config.toml
num_hidden_layers = 14
hidden_size = 192
n_experts = 32
experts_per_token = 2
d_expert = 160
d_shared_expert = 0
hidden_act = "swiglu"
moe_layers = [0, 1, 2, 3, 4, 5, 6, 7, 8, 9, 10, 11, 12, 13]
router_score = "sigmoid"
normalize_top_k = true
routed_scale = 1.41
balance_loss = 0.00051
balance_bias = true
router_cosine_scale = 14.0
init_std_router = 0.0329
lr_router = 0.00113
num_attention_heads = 3
num_key_value_heads = 3
head_dim = 64
vocab_size = 20267
norm = "rmsnorm"
norm_place = "pre"
norm_eps = 1e-06
positions = "rope"
rope_theta = 10000.0
rope_fraction = 1.0
qk_norm = false
attn_scale = 0.125
tie_word_embeddings = false
parallel_block = false
init = "uniform"
init_std_qkv = 0.0165
init_std_o = 0.0
init_std_up = 0.0165
init_std_down = 0.0
optimizer = "muon"
learning_rate = 0.00828
beta1 = 0.95
weight_decay = 0.016
lr_head = 0.00774
warmup_steps = 200
schedule = "cos"
final_lr_fraction = 0.1
batch_tokens = 32768
max_seq_len = 1024
doc_mask = true
train_tokens = 311200000
max_steps = 9498
dataset = "wikipedia_en"
Below are experts of layer 3 (counted from 0) of a mixture-of-experts language model. Rows are named router (the router's row for the expert), gate (a neuron's input weights, with its number), up (a neuron's input weights, with its number), down (a neuron's output weights, with its number) and show model dimensions 0-191. Each number is 128 + 24 x the weight over its row's rms, rounded and kept within 0 to 255. Numbers have three digits each.
After each expert's rows: "comes before" lists some tokens at least twice as common just after its tokens as in all text; "mostly gets" lists some tokens that are sent to it at least half of the time. This comes from a sample of Wikipedia text that the model never trained on. Tokens count by the router's weight.

# expert 17
router:132131088120113126134088114130104097122128146118145125114137134145132144104104070148146111141136092165088143164088101120154131137136105110129101117097072128111103107153149087106161050139184145110121143101113123131152093105178096121099156139098112131126169110108132142127138103167147075132127122151136143134171128150095125122105140131147144120077179088134136134155126150120114133107164109137164122185128133121139092142126126156111146114139130121153131128182128140121160112118108161116126133117120107139123113165112134110130139069139147079129165125113171099171157150128099113137
gate1:113131188089086117122107103154142130131127123161151100123130116140125117113109110165113137142130156126119146117086102110165139142104093113117106134141153117161079116100149152123092117130138155135159132103122121165137114130126106121126156125126124127121155113094151127113094146091116096176112138145141109149119130114113131075135110148116123096132123133119113107133099132113134122106128090072129152151134124103128166100158106088146162181161103133109145126116144121104191140157164170113111079113089079141134143135130150136164078089117176073130103128146156074137114172129142119173
up1:153108171113131148132181170158110132183115080139106160117140141127107146106112190174112165107125153116137118097147122148124150122127103153076126116148150110135113155138119094142143126120117116175114120096138095111123144139077156149097118113113122158137105145130150116157107141142169155121120145127122110131123081097141123050155113141119098124087171087131132157126102099117105152101095102134096146128159099107124131100101130099138125147156151129137141154128130160115131104163101132156096138089147130125137164173115113159113177108130138152101128137099129139095185122152131114130
down1:152100144101095123128106168124122142182134158138122111173142129138150095100114121115136162135097140156141128129148100148112146136123140172131123166140149166130154118076146154160133111091137094205130125125136141112095111113129142137129104159098160132113110137131093123164138130153138100164144113175109102077100149144186092110110146137116119092113197166127133154170129096134081138129132118137135146125117097128118152146125110147139116135148126123147108107149142092125156122060118140102096179135111127167119156149114143125138105122116112122120118118174120142130177112122151074123
gate2:131141075099163122098086161104154148104097164090123142171138082102097132110127103107124117138138113189133102135127126160117095143145141144133139126141161126111142125147135101097139157112188133180132113099160107110128173122164074124119078164116115157143149107122153160136115147136094123151099086123107124134153159163163164123123122139103170154112135150133120128137111097146138132144121122122124109115115161113102151165145140131142139132142114106134107094135141123133143164162174139160132127120098112101135104147112103125141149114118166144103142142131167156127161084108117052086
up2:163086108130156120120111115135183128137131143116120110125120120108116132121103149158143113097135091142143136104158130131158125092128118129141111148150105147083119136136077126129100126121128077167093175134159149143093148150122136153110138146121107196136109152141164132095118127145100154133100121117143129121125101144198154119118129140143137157112141174115097128167132108151125153144153111105109171127144150118160098081168121124142082129092096113117143086107109138107075137132096140090108156130142139122097121160092130085110093126154147130096164143150166186144159167128128128105
down2:163155103094159119137102122136130191115116136147115148147100139104154155085117154151099119153123096157144101112145151129086117108163094133139120094175129181124169100111137079090133093136152102143130120110142157102124153105097139067141165113138125142183152133124154154117107140128107127097090107163103104126167115156173143132107132141147164122120143174126122124116108077125118145128083105145157168105093147119098142123157127133139174086114112135137139084128105151130163152151135140145150135116117161142137125120126106156097130129144142098099146110126152153134096134148115082123
comes before: " ", " —", " +", " \"", " −", " ."
mostly gets: " |", ";", "%;", " —;", " –;", ");"

# expert 9
router:136126077107132117156126135138116143117088158146170118092137108124107129160116068103103084134152100132100148173111157116126096134085081100130128149107084126079139147129143168141165126111184151097096135105133121145133122114112103129123138136084050108122120106106108126099129096168129153118128158096148112138165091156098107122120114153151163110127138146125159127128133160155118129073133097114104174135128111115156110164131124156146124112141122174152107169112109111112125130127122128152110114112098129115118148115084133112136171090102138106146145099130148132161162141129096101152
gate1:114135151143117125102135179144144139126138116156122119134140116108107142134111137140170087160130108100090108177124113079134097147141089151157143132115129129156140132130130123129131117074143121168084177107133122147158095108147141140123138053155119113121164164118099126167173154121202146154136120138135108177136119134097157127163116110075154163129145145114143120117114116103129103136112141105147142171137138154156111142127162110139120137117120150113106134131163129103117129084117081120122149098120117126158148116145156151120129102181075139102086093139162154124098138146126083102
up1:136088154107173147126146154134128111079130123157101130123128108121158108125134105130110121116126120160098113130125101132123127144157130118156138120143139058130137119100128113073121115125153121154122153083099137121144155156148116082166110103105125120119120132153112136126123161140149139084108128141097129059177108068114133129139179133171144139096129127140105155180160078137126106150167131136114165106126118160129107138170139179167134140080096136155115086119137128148109125127143137129122125117131135144107132150163169149087117143112134125154127146155109141130167056150136095097
down1:125120107080125087103102179131143092154126179138130080156133171122162159118118076145123109162148107127164110137144126125116126165129095139121157098124158132163101156101156116111121121106194125109162135127121114146176120151143130114162145079152136107111137139130140137130133147121137138137115122101101069125143138099114107135146115097133171141113171108140141127103151130140126121152113117118097140123172139156153154167113113098082137164114066154099105129137143186132128151109132116134146120094124099121112095096132150132146157121149101111114141112158129159126121153086128072088
gate2:084111105150101179122134117121097103104128105062110114120120073133143132126104133117160155102123143154148145126110105102140128154109089102158116129158113123099142102132110120140150140151164161119157124140133142123117113171157122169158114135107113135118121143126134145110140111112113131143137159160135161135107133075153089164135158144111156119176148104119145178154095160173146155116092104108143119146117099134141101156149145120134193156158106112148126162140101166130116172110102143151149137111116167136133129127083154118089111148086103142148073125140103173103106139133134092147
up2:165143134154165116109089122124099213100133119134133147129144160170102114141133145139096113105142115138123095133129133136130174093175106156118109133130105150132133147111132133152130136145111144136157122079123116119088125146142174093119136152123134138157124117100119147111153116070162112090096150125121117134139131142103096153147098133126147167110151176129127103101167120129135116159112077108166124163108118123116147134168098076093135131160139087167126112118097117101130101153174132148125136129143133129113092146116126204115133088134172154110153102120140127158155127119133181115
down2:130145065165138049106113104132139103151134157142148098154122122130125134108108085128147109114125145124106125111118120104110153118146105116122158126101113157149112134137141101139142098142129145144154107105102122121121141140154117118131160142083112135138141127177145123119162109089132142108104115115091120093088181081078120118200162118122170141179135153153104147127128153138162169138108139134105111119108098121127148167147120109144112133157116094076133131138081109152143107104175096104158134116121149135115138148090126142149124113127130123151079092166156142151142136086126146172
comes before: " |", " (", " and", " States", " is", " |\n"
mostly gets: ")", "),", " American", " World", " States", "ic"

# expert 26
router:147166131128146149126145106159101093173123155094102126095141093098137172127094092144184105106126127120110149143116126149146132132113122120123120158130131103109074092134139112109116102120134162141135129086105128131137165104129073146115114092094110085091104117123153084141105118107165142152075144102155146162121132120139085126108124102166131115098137136105173158142136133141138133128129074134179120103105112131162116171146111117138143123141126162140126120144090153096118086111122146102147136174099095098125121102089147111138172102141105138138130120079130101122178116111127091103
gate1:129143096096150151148134159136120094172134148145168102153189093138128174122127132119185113153137104140116107114093090132156131129156132145171132114138155114139125114122133090130145087109118117144120137129105127138161148114108096117101140172160121056112137142122125104170096100086125119116102127134127155147121151105114063126085096098130149137158120132139135093136113153134141149167126154136147132092116110157138155151100120101130150153122099123147153149099158160128101122118106176131085129144142108085120128140098129129170150119144104133113144071093142172154111121116144107181
up1:143139110089122120090103095179169194130117115121132133130108104089083150116108110127146167135136148136136094122148165123128133128064131123112161139122136144161121135118148113129112113149125132137122116124156129115146083118094134150135125129117129126139121110127119160112149136118114141107171130095168108191141118159160161097157152160077086141105125108139157149129127114148114141130123151096135087106185093098133123081141132147139082114066155134151117064138109093146124130113156108140143128112090129164147128127145109128140154171084158106134111133144104133089149100145106135090
down1:099131092146120150147136164093095146114132137125099056146118128156121150124087128117116125153126086142143153127136123081119074083114129168146119123152124133127145142145118169143123108124127137129119117128100159117101175104136096121082158138030137147110126178153173121093116162159075139117102123074120095112139116168116179109163108170130105171149152150139153148109101106133090118091141149120134130133124115162100123145121117113131129127141121126144104112138140150151111130136140122141146139148125116169113132131134120121141168067150119134140120135089105107118115119099108139161
gate2:087148128146128132134132151125112132147160105121118105135139140153170192075116113128105125135110148127135119125122131128116125099163128203124156140128135128165166156093116144149126154094139133126114109116139120086156129117162125139132122129116142086112120100146159122080088105097119155112156108105081178119155086122116142121138122115146120151175130114119180136105097092160102126118123155132109088134119154130127095162145090111169144116096094138148112094153119139149171106174093140133131107146105161155116093137108145112127156097179103088141078150106120162107106128154136146137
up2:168126112150172140144122143165123114130145102140198109118116141154154136111134135139117157086111149091105109132124110153116121134147108140150113161148135145150177176133133110147141130089095126172134138117154155154169149150074146117128149115111105119091105121132134107131146173101133167124125147133069109142099113088129145143095157138150153183100146103147114132131159123098094116141143137058147150160094152148123136157095131108109121139154114120137145116139133104104140103128110113101185140135113113164090171125124136121103160177147152132128085166117120166125126094120121131098
down2:173166145121097099147136126119109151137139089154107090142139123112112142099103148141144124102158119123127096126153171145146121100121106152138147146107160111196139127129109089155081135074161120118117133116143128105188155130070096120172120142165140086127134134125150172127163114139114153092101158105137110087113154090135136132120114164139092155132138125127153140097129110163096133174164125141116129125141142105115152132111144071117132146118143092143161138136120132183121145183120107137137127153170078146137106119147141113152144119118124137123116133112134082099134105169089140143
comes before: " of", ",", ".", " in", " to", ".\n\n"
mostly gets: " years", " days", " season", " day", " age", " period"

# expert 29
router:102173116110139148156119132148108097139146184103149135112088111142123165120092121188095125137171101128123136132122141079143087112106145132140091133137111117108117105146126137107121136126146145115156116052146137122092117114157126138104132147103140130121133089084177123091105113166147156148136116111120159181143110181100106131101128139152107123120135121129118116160120150124131098124160123119125158135141125114168084171166133172110137134117121175149124152168148159102129112127126114077099113120122138165160126156095099136106177121116123094114139096095173119124148151110078127136
gate1:187094159130145118113128145157121090076137148183119082125146125118107114146089136139125172150149119150129145122119101106117134146138122142089101098173105180123135128102127148094121145085152128088117155104148143125148139141154155119144145152117151226089173111133090184157162156137127141142133125124158146125111106194149174127092127123107138107156143156109172135114136127142125141136121141120101144108159124129151141125156117110131129130117115134153121123136146151109101119135126127119162123109134096157144146112141117182095132091096117159146109128128153149098140109148100096152
up1:170136122143119156094120134179131155119114115115174148118128114113088119147141132095161172179113112174146134149140125164103179112134155175131099157146137154166096114092131144107099174111117100109113114171117149140168118079114148120088127129120150135092110146120077170146110142145150119117170125200139168121100157127135111129117115120100140109135158169114112150123136127173109154159122129135128092133122126098156125121148132118140142108151096137123150143122131126089146141148139144111140144130150128119157157174167145156116152103132098154160115175122177127143092113152131124153
down1:124095132140123142105125140097130079130125096104140095133092120098112115121124111113084099134126124147157153144132145093153143146125187140142144092123165112124157145183143149092132127151117144113109130162108113121184146136155155109130143169143139137139144140143126134088194163133184113175167157106120138101108113169141107159121153117143170132123110085094130141142135138124138089136155145134118142146147142120144164120096085122099105133120153116158106149129145131141097145136104150109136140115147123140108114092112086130126079163095146146141147060183085128124159143127105158103
gate2:095099086100149119138140159123135127128132143130113146160095212164104099158132095134106155076103107139096183098102106145112102135132096141124139107169135157128134132113093112124135099112092139122122141132124154118110076101140114137098091111162113161148142124106132135123129139103098155135087113164101146164148141163113138141136086139180169116159153154146085115129112114125095088128126118096114154139114141140139108120122140118130135126120145114144133112152111132157103152125117127093134142184080079124136138080103167110081123146158151140126155126119160103084113112116126119094
up2:142095103153125125101122121123113128148088130130158132155071183159134104121113102134106146137093114119096104110138096155128137097120129156148112118149127165095136131132119110118126116119097115144159156116113162142170079104118137124111090122133119162116163140110167149162133173107135135081141083125122145117121137146080160084133153118200124122178125105144066138098126112160116108138133124124105122132104109140172090133074070134144140122161147116111147136093122140151113149131082130142125139145132115136095110129123131089136153165125106102127131142112126101118148155070126102075
down2:170091151162126119106166126119110172124121096123122112130128099101150158105112099094167120157136151119082076109136122151159169097100126135143118138127133102120125148132114143120103132110161068132097120100168112131153154124118153143164129130128178137076122139144160131134107148181140122123169115123135128100130105112116131086099174141165045121139142146145112160098123086097127116162121080117100138153115138083142142135124138142112131149127139120113166146081124131089128153117109156115129169110132127134137133144129051110144131127128113168131129124150146141133098161121151094141
comes before: "0", "1", "2", "20", "3", "19"
mostly gets: "-", "–", "−", " ", "|"

# expert 21
router:150154106123108166120115100158136099119155144105120112118086134141136145126112113149122131118134096179131128139096134120179143126136098139151143124135103094076120108134133129124085095138169132151152136099085112104094140106165107149111114142114136080120143129153161129123150140113153136153116104096165156125140114118097134124111144197188133150100127087145119139146161105164115119116098114090125103138165132116093142175135137140119150097091124127152124112179150095092159138136106117127142180142082118097086150100111135137089145085132149097133152096109151151141174137120119163096
gate1:115123096140116134106146146147177134129117177128142138158131110136125143143112144128113110116112099153103172106088094117085128096129101159125105133118146104120103151136183161153146138130119117119111120136108152124131148183145159127099116165114137129076143077154078113145125100143155166126118141085127109100136144094116079141166106133155120163121098126113107169140134144108117118096147146124153179107147093136114140104152131160119149158143129097118113143111140105180150135094121108089174134108125130096152159124138160140062119141088121114084130138167176084145138148142118110128
up1:132153144114170118127118159121094163142115116104134148146124130116156063126125137114181117129106119157105065125107098168137141154114138088119131157156130143106179106119178109128110150123166172113140111135169094134109127132197102134114142150129137165142139165127133135165141159147119110131124162107117137152119124147146112094094135124085166108107120077154116179110090113141113158129116118158090110156116156110145094125150151129158108158142125127111126118102155128116103133142151117162113124140141131126201116163096128178140127104139083104102154109091122135107130122131134145155
down1:132151114138119099078154126143123113108157119136165101099121108130152105138166156097096128086135147154153130140140153192136115140081114115097147107137123139155127117117139127125169148152130172127125142133120119168127153111114172132145189120185132111150125156088089156096175128093156136161101155065140132127151158142181093093113185130112140114158129105128132124084115145148155096157096143142126147141110170098129089113113125086098109144131121115143121114122134144153093122103167136099120134146133122152127165115148132158134122148152141124124115122092137132121121165166098107159
gate2:098144117156130106157109119142103156131143140160113130112123135091106126154121118117116133113090124122110125147119115117115149121118153121098160134172126150172132149085131043172141141149159104104119139174119116085133110129125142142123129099157118121119111136118113128122115122108159131098120120081132144149132101100126126103181115111133152196163109157169094099149094111122136134121135138117150073178157134162130122163117134099082110063107095151105135177151140120096115143126125126130143094123122109153116165141106152135089167112092141114170146154119136128151122137124164070132
up2:137153169140146149134088157116093097154124082113130126128149108125138110135146109115113099134140153122136092137171086107163132130121102104107149127101113123131125170160096126133088131121140127091079114071135137120173089090144147157128157104101125145127128146129137126149166139142078099128129142145137132132146106124121099136173115139151120145110127156127165132105101115114138106181132099162106125153085166143118153106116071117145075109098100136155102114121127139122156101167143171132131131128132198089115102153163104080129092108155124163108140118153143119153131128146100169113
down2:113196131101090165120130174116174133157162143128093129130098117086105133116131154178118096142135131175175106118170146115125135140125121143114092142138131130154131101136146156139116116140097158178128132099143107068109126114128124122124151104087118144114153163130132117139133129087127168119134087103128117125147112111141102117151110125139122133127116098130137200105115134135124154169109132122141116113087124118151100104115157125110142147124112122141146151119109173157162123148112189111151130103092124137127149098166178116078111129121090152128119151081149159128132118163110190127
comes before: " ", ":", " Total", " also", " Preceded", " Party"
mostly gets: "|", "===", " are", "==", "=", " is"

# expert 7
router:128123082124118129141104111142102120116123139121175146126115128146106120116123131116170104109143123180094147169139162093149145158125082125128131141133125123147127132148171157088088124145145147117132124039128150136138100089156139122122101160109099098130117101101122197125130127136143174140107135138184147133178115175126150152100152125178148120076104121131139135144133128129139154148167110127178136135122128113117064124154103121118154117091089108151128142148114150117123110138097110065140117160080117129107149095093143133113170124133121130166126132121131120108123132148103122104
gate1:143165157135148147145090157108149165127127171117162093168104131110151089148116117123091139157111127081196122116097126136136117132123082127132137161106101098101123129161101143137161120131134148125167107103118118088126135113169116117116131140139135149105133119122120160129108191075149161118130122111124159130111088089139091131103105097117102110137144109138165105097104171127105133124123142173126109139097088128066122135124101108077115109142130100161135151103115113142122102129103136094101143142123078129122137112151133126122160111157127143132117112107179127117103161139126154198
up1:133096125138124134139151135125126069122122088138139157127128134116136150125118158147146134116123131112083136109135121104098105104123125107143118120130127145154126127157152147095117115122119115072099136167143127181133137126119135134057126123154134127166110163124128133165038114099157081150124138149122138109127157114139186101114128080148130121085160164156117138116149097178131120131117120143125148133122170159152111112156151153153107103121152112125082083145168129133115157126086165152138118150141143138118117081142108116147166158135170106131116143132136142167089148193116159116
down1:078135112193146122104140098113119136052121122118105090138093165160064119100125150109100113145130127127114137116141124120137139114124121132120151161157109121137119059129103101135131138140127165124104119144161150129100128120151144141099125153141141147125094160053124133108158152124118063145154174121111126124088141116112101097090149078121113133078146171167169096132070135140118148106164121112128106145119157144109130121124110156138129124100112081124110143111126154129119136139122147128124121126170110114096113162120153125148121137124144132165131155122146144160094128100173121123
gate2:161198157146105156147072165128105113140137187111095159069125108156105156170134099098107113126171135129122128112116149149121151098125101147108118103121121141157154141158112096152118193170120080129145113111177125124137158132075117131120102143150129109159106116098120138132145139132100086127141141129138110161172122086157111100090105121150136124134088114147096087133121137142151108111135145150106166116124143102137139099113140136124116089108118121123161147162149131136109093148092148113147147136116144087111132117113134153166132144156136143138110109125106167132126168153079123140
up2:132108128158112102161133125136154122155087087103097103129112158108108143127157097144124094137087148120145170154142106173124139141133118158121088129155105169135146139114144148101131139117120179108105118132090120161140161170148159135102175133147146099138143134158139113138160147144134074150133120141104142105074144157174133118157104102113143123072153151144131165151093108147138170102145152136122119131139108147112121122183078087119122142143136115111102112109131130133148124157129178151096139119122105084146136129156149135103147139143112122162169127128155176152179140130077137115
down2:130125150167143094136106154133136154104123131105133130152135137137123146130139164147132129185118144151159088078188136105151136115123112197124082130122136155144100151132131157127157111122109122142125115111096104098113144154156168131140156103154119133105087153132152116149150129091142108126134115156141112169132123144114098163183136129135137126112107131124101103143155109096101142140136119135152117147095140124128125134180114108079131160183152138125095160178087158091131128091118165148169145161080152167155107151131135116086167144112159099136122129134137086138090101101123119144
comes before: " |", ":", ".", " |\n", "–", "%"
mostly gets: "0", "6", "1", "7", "3", " Total"

# expert 25
router:150141120085123134127139149134109111103112166111164104113115071126109124155128127152148131131153135156138162170101129107152141140090112141150096173102100125101100117162164110149113108145142121154097134118110146108105117110107138149138086117099112118138120107111158124138102118125168099142133094086217138179151111170090122123109131141133158138128102128126142153150150117117096142118145065104100150119092138121150092133145124125128102106098114146119067108128135131113132109133105146139128113138117120148161118099094157091123150093119157137160116107083134120165192133094142111080
gate1:129110127161061127137129117118184132117121157143112133100122184140125112161108151116100093155140163153149130129063128158141134088113132135112139107128110170102109112094125158097121119140145134085117102141130138151105095140123162128151159136077152156107139100128158114133151135131057119135146128144127161150124113109157147133096120147130123134088100103135106114157141135121139155087127148091092123078157113150149106157124126124131152110158103144134135116098070125152155133155082152113134161153100096135090138147154112127129120114085116161142130117151126111131181148117097087171
up1:120132113125141143126108086144134133088138107132072132165148138096134128123119052147122124142127143100098091131122106147132130091153140090114119138137163148156126109138135133125128119121140123106141165108134126126140139099087171132141097136076122091145122126094139127074154170141116126148114130128122115145145109112160109159136126103108113185126103107133103123093151147156104110084122058134111089142141129103113086111140160119112104137156165113135111128124149140208114101121146126126111150114091083186122089101178152091116141148093097122160102099125126153150124136119135135114
down1:136147142116201129084189140083118163131101152130102124144116113128134143128151129139121095105098152107147153101118113123154143130098154174127147133118155153117087117138113123147152168157141104091113096121164143118131121158159112123121161142118158115132134129112147074138180124160108127142096120111128093080154177156131163110117127089125119119116115131135097119157126124082134104125130100101081145144120137118166156118117107152168118126107091114135120159146173131140140088127076135133114131122169142097097138086133126123097127107123120161106140119106128119130105124106187144196
gate2:166136135120144103124131131159143151133158119109140118077139138115146139126163115137168169124118170117110129114156113104122131090136141156160095113143096107143133070091115105152121112132110154119071120134116138133086146158144164154131114157183105111130124071148161124127124127135125167139102121117088154107117113129119154079082125118152139154109103143136121141142149145064136115094143133155103119117078160143160074132146144139126130115107114124131103168107145137134150074111129141133114137130099106157160109136093115117070086154117157159125133147126150128130166081127173157092
up2:094098111112148133133135131125144131140103106093092105120112111136121165132139171100148150122111157132122125091148135133151146122162131136136110098123127109133140137130173173164152130159106125109161123103107148073064160164134138107137151111137202134090162156122133110119139114148095124073125139121088117110127143108137115148147137108105101122135093160142124137092112178162098110127147122107134132111122125083142152118164141123138124135072137088140090160110120148073116153083124137109123162138138104095136091132116179102126107144096093127133160180127127181147134114128157106129
down2:087132128149160079158110130159156134153113114131112114073144138128178130122150128126144165118142136104139132128143077135116129102134131123162087117145141105110135121128112127139130116115100140124142104121132146115099121159123128113146133111159175141088119138092151116142148167141126197113092118103074155108113118141112126148118100121120122128084107170138130140125124148064127144117118155160097163070141186160174114124129147125133125124119080110135132118076128090149115111121129158125099104137107073110105099108109121116143170167084125168111107162107103165096162120103127116143
comes before: " of", ",", "\n", "==\n", " in", " and"
mostly gets: " University", " States", " School", " state", " State", " city"

# expert 10
router:141155127110101109112140163134131115184123145133138127113132130056130156111093137157146096122134108096122147142145133130092116158120134122127158120111124120091148103154140124156184193133139173145096101110128086092105149129102130147106091130111106117134120124123131126113121113089152179152079110101145154175144119149108104114121152128158144115147135098091156195119151160128124092135111121088170136187120122114153126151153146166118130112119129152111087145176101142130107171082119152117139114113129084137156151110118139106114140107132168126165128143097149147141146127107098133117
gate1:118152070101119132118106130106144108124139120096130112130131150097133137127114109159083127116100140133169167124125151140142125124102131121104096121142144173075156116128132103122119126163088175140154133119079130092091146151130145148112132118126102079089107086090143151112112166120132127117135162111113129160171127133139127176197126121132106091098128144127128133154087140118163138136116147087112151109089108117138111127130105139122149155079127103116148135087151134083098111107137150121108155090120178128161100118168135118062117087119119124110123161114119107119176146113157151148
up1:085123133161156172121158151160153160114134081123101121111135112127085087128142129132115134126145136147102123141121134176143143123114138092134143114144169097122140137147122127098119113129113110111109162167104198172127103100129093087115084118131148116119181096138147114150144142136147098105163147130147109102096105171164141107105125103130101188121125115087112106126143108137152122139135128135127079175088124130204115137110086095119107095132138158159159147144119167168158127119095138165119118121122112094112135096097127091147127137145104104151145125129134127105110119117101156131
down1:139144145130107146119089126082170118124162101115127137122148107102134114113147064095112116122125089130083145124116145144118123097142116084155119112113148102120137120148091127109153103124098124174102122132133118154128130143079126139119102119122096140084113121148146154164104163105140133118144162123127107141157142177151129093118182148071170138130136087101169132097139153119139113047141151116113092156101080141144116118131134076091146115147145192151167110112123143143136148106111133150114141131149130152128182135121115101172113110138128109121135122153141122132110177126113150109
gate2:149130143159152160132106114146086102180130138122108135130118113116130120110133171090095126084134115112147144107134108157136141119125111104121149141146136125136144114149100108146138195156147099152112118143128158152114131140130086136128148178077118102141126081120146127116097117116163116166105137155128120101100115135125104115119158167124121130075160104096110146152096136158127129132125097138135147098140148108137154129152117180114151087152144192090112156139138067086103124134109144098100082145089138095180147120157121140127138152135121156125101094055139143121107140123145124154
up2:120113137147149135124103117141126176094119033159139111142152124076117119166143150122116137137092144125100082117120129083153153151164140122119154143098161111087148141144120131121135132081145133168164123147078138161118125091101102139136121118165152113088123116130096130090121128152135090118109133153131120127155173150119169110144090124112140121192136136107112070119178114131115100153101138126110137123191113162099128140116142094124142120109147134152148126113176094116146102130131076125143161122130086122126118139116148138158140117122160127155128153138104110099130151134124151157
down2:114078113131116139106153130148096134092153131117129119145103129108104094136121160128125123112142110157123106145131128124112114097145180151129147129116137105125123138135115157087114083093176138131163127079120133133137121099141128128174110153163108083133112175155110115163132137141102107149189148094160137099141169110096183150104123118140131085156097146139135138107136138128146094104116171039126142145165127134072143133114142109094145146116153122130148111108119103103169111146135079118126158144166108143128155133093119132139096099137177144120155095123095141143148107154141119106
comes before: "20", "19", "18", "1", "10", "17"
mostly gets: "20", "19", " "

# expert 30
router:130148068144113107141127154105167095138121143108117088103080091129111095140090086135185138130144133167128129147116072091115157135122123092153141167113104095132151084155148151121119121144157175107131111104094096127102134105148087145132107108093101087161146097140162127143107120134142140126112140116126151152166102132113129117098128158146134134109106113141152164168137153111146106123114119137116169165149131123134131160134163145140188149110124186124094139146119147134162141146106146090136149138120100093144141153070138113123118091137146131114158146096116126179142145153113122118
gate1:107133131113076129160120128125137150153148127100134131145102104107117151156129124113170165130112135134125146163142125130186094122120164105140114170165125093153137119106139132116144123139110144091153153105150106102116157124171134136185122113170137136150121179101123131161101138108135118138151128118099145155108120189119146122124114112098123120117124170168136090120127130109144144134104183134115117093154133110117125091154148137145110127111117143079141127142096124127128055088092164131133146127105172110134094090089133183134155098124094119103135145082122151090165132124101151177
up1:130118121122085095111146114151109110124125161122107130112138150179132152094171114153138150098155100115141116123138105095153117185120119115153181162168160071150117061142126100150159154141154110173109174119112147101124116149119114155142123146170128163140117143079089150107145148136135132116107113140140113066136146134141115132090116099117119173162102110161138133113169128121136132125152169144113100096108128161120110124149124153160126148129133192133142170111137095131146093101131074130111135103114129133109121101175145129125156115111114152124133099128133144166103138130090128122
down1:139155096134081114171108176135128148140083135090142129095109142132134117137148165158124142156145149106110120115194144099126140116097092128112133141111171135125144135090149146135125147126159168139123148146137117103134148121166154141128131152115136153148144111129123142121123159154175129160113169138104145126142144155148157157094106139152148119141061133151137102152123096142107176127144154088125149113112124091156071091151165142128134132091132124119148140099094119127113090094133181129124150148151074100118119142102101124088139109155154138135130194099143120133125140138088171151
gate2:102127113118108151127096140115167116079106167153136113134121084140174148089141127172138133113145152154158145166142124110118124137109128145093158151183118110133154088148128151145156118177140129139102167157169095116136107155160157119132143141158114094147108169111116138154112142114108124168128110168136129100148112139104144090108103114114096072068116163107128137105141109075148116114153148129122136129149132103122127097143137140138174138105148158110072118132150162104157099125095134123119158163134084139143111093132153135136150096125121135151123147169118144153099152126183150123
up2:134146180116149136125143146115129123102057148159111164113115150096108107130122143137141113105093134147133140108129089111107130118139141122163165131119128142118122102114141138173099150135105156153140189095084156158131118096100159088157118122146100126097167120158149077117107147119120143123131143157122108122137139073166142115106124142115126155118100109137110095118174173140152102132131104108110119105140123147142095133126099087140169103137115144135188125094120142142121139140122183136142112094104125163096151160134117154148164145166144109163161094071088123145136139095152136120
down2:160122091147105123162115135150142146093158141127173067127147112137121175168155140103103106120136135126135098108155123128120144151149139112123078112119129119101106110137170138101137114124199126129131093131103128134113124089145139127123113101117121171184108101133129151177114108140132076117157117133107140153123157149099168122104123146118132129132083111149137090090087093108150131154131115137133096113134191138102084133148123128146123123134141121122110122118161101117117141134076153169148109186122133128136097105106111082144094147136154124147158126070100156124107091103111101133
comes before: " ", " the", " a", " \"", "00", " UTC"
mostly gets: ":", " on", " over", " about", "On", "):"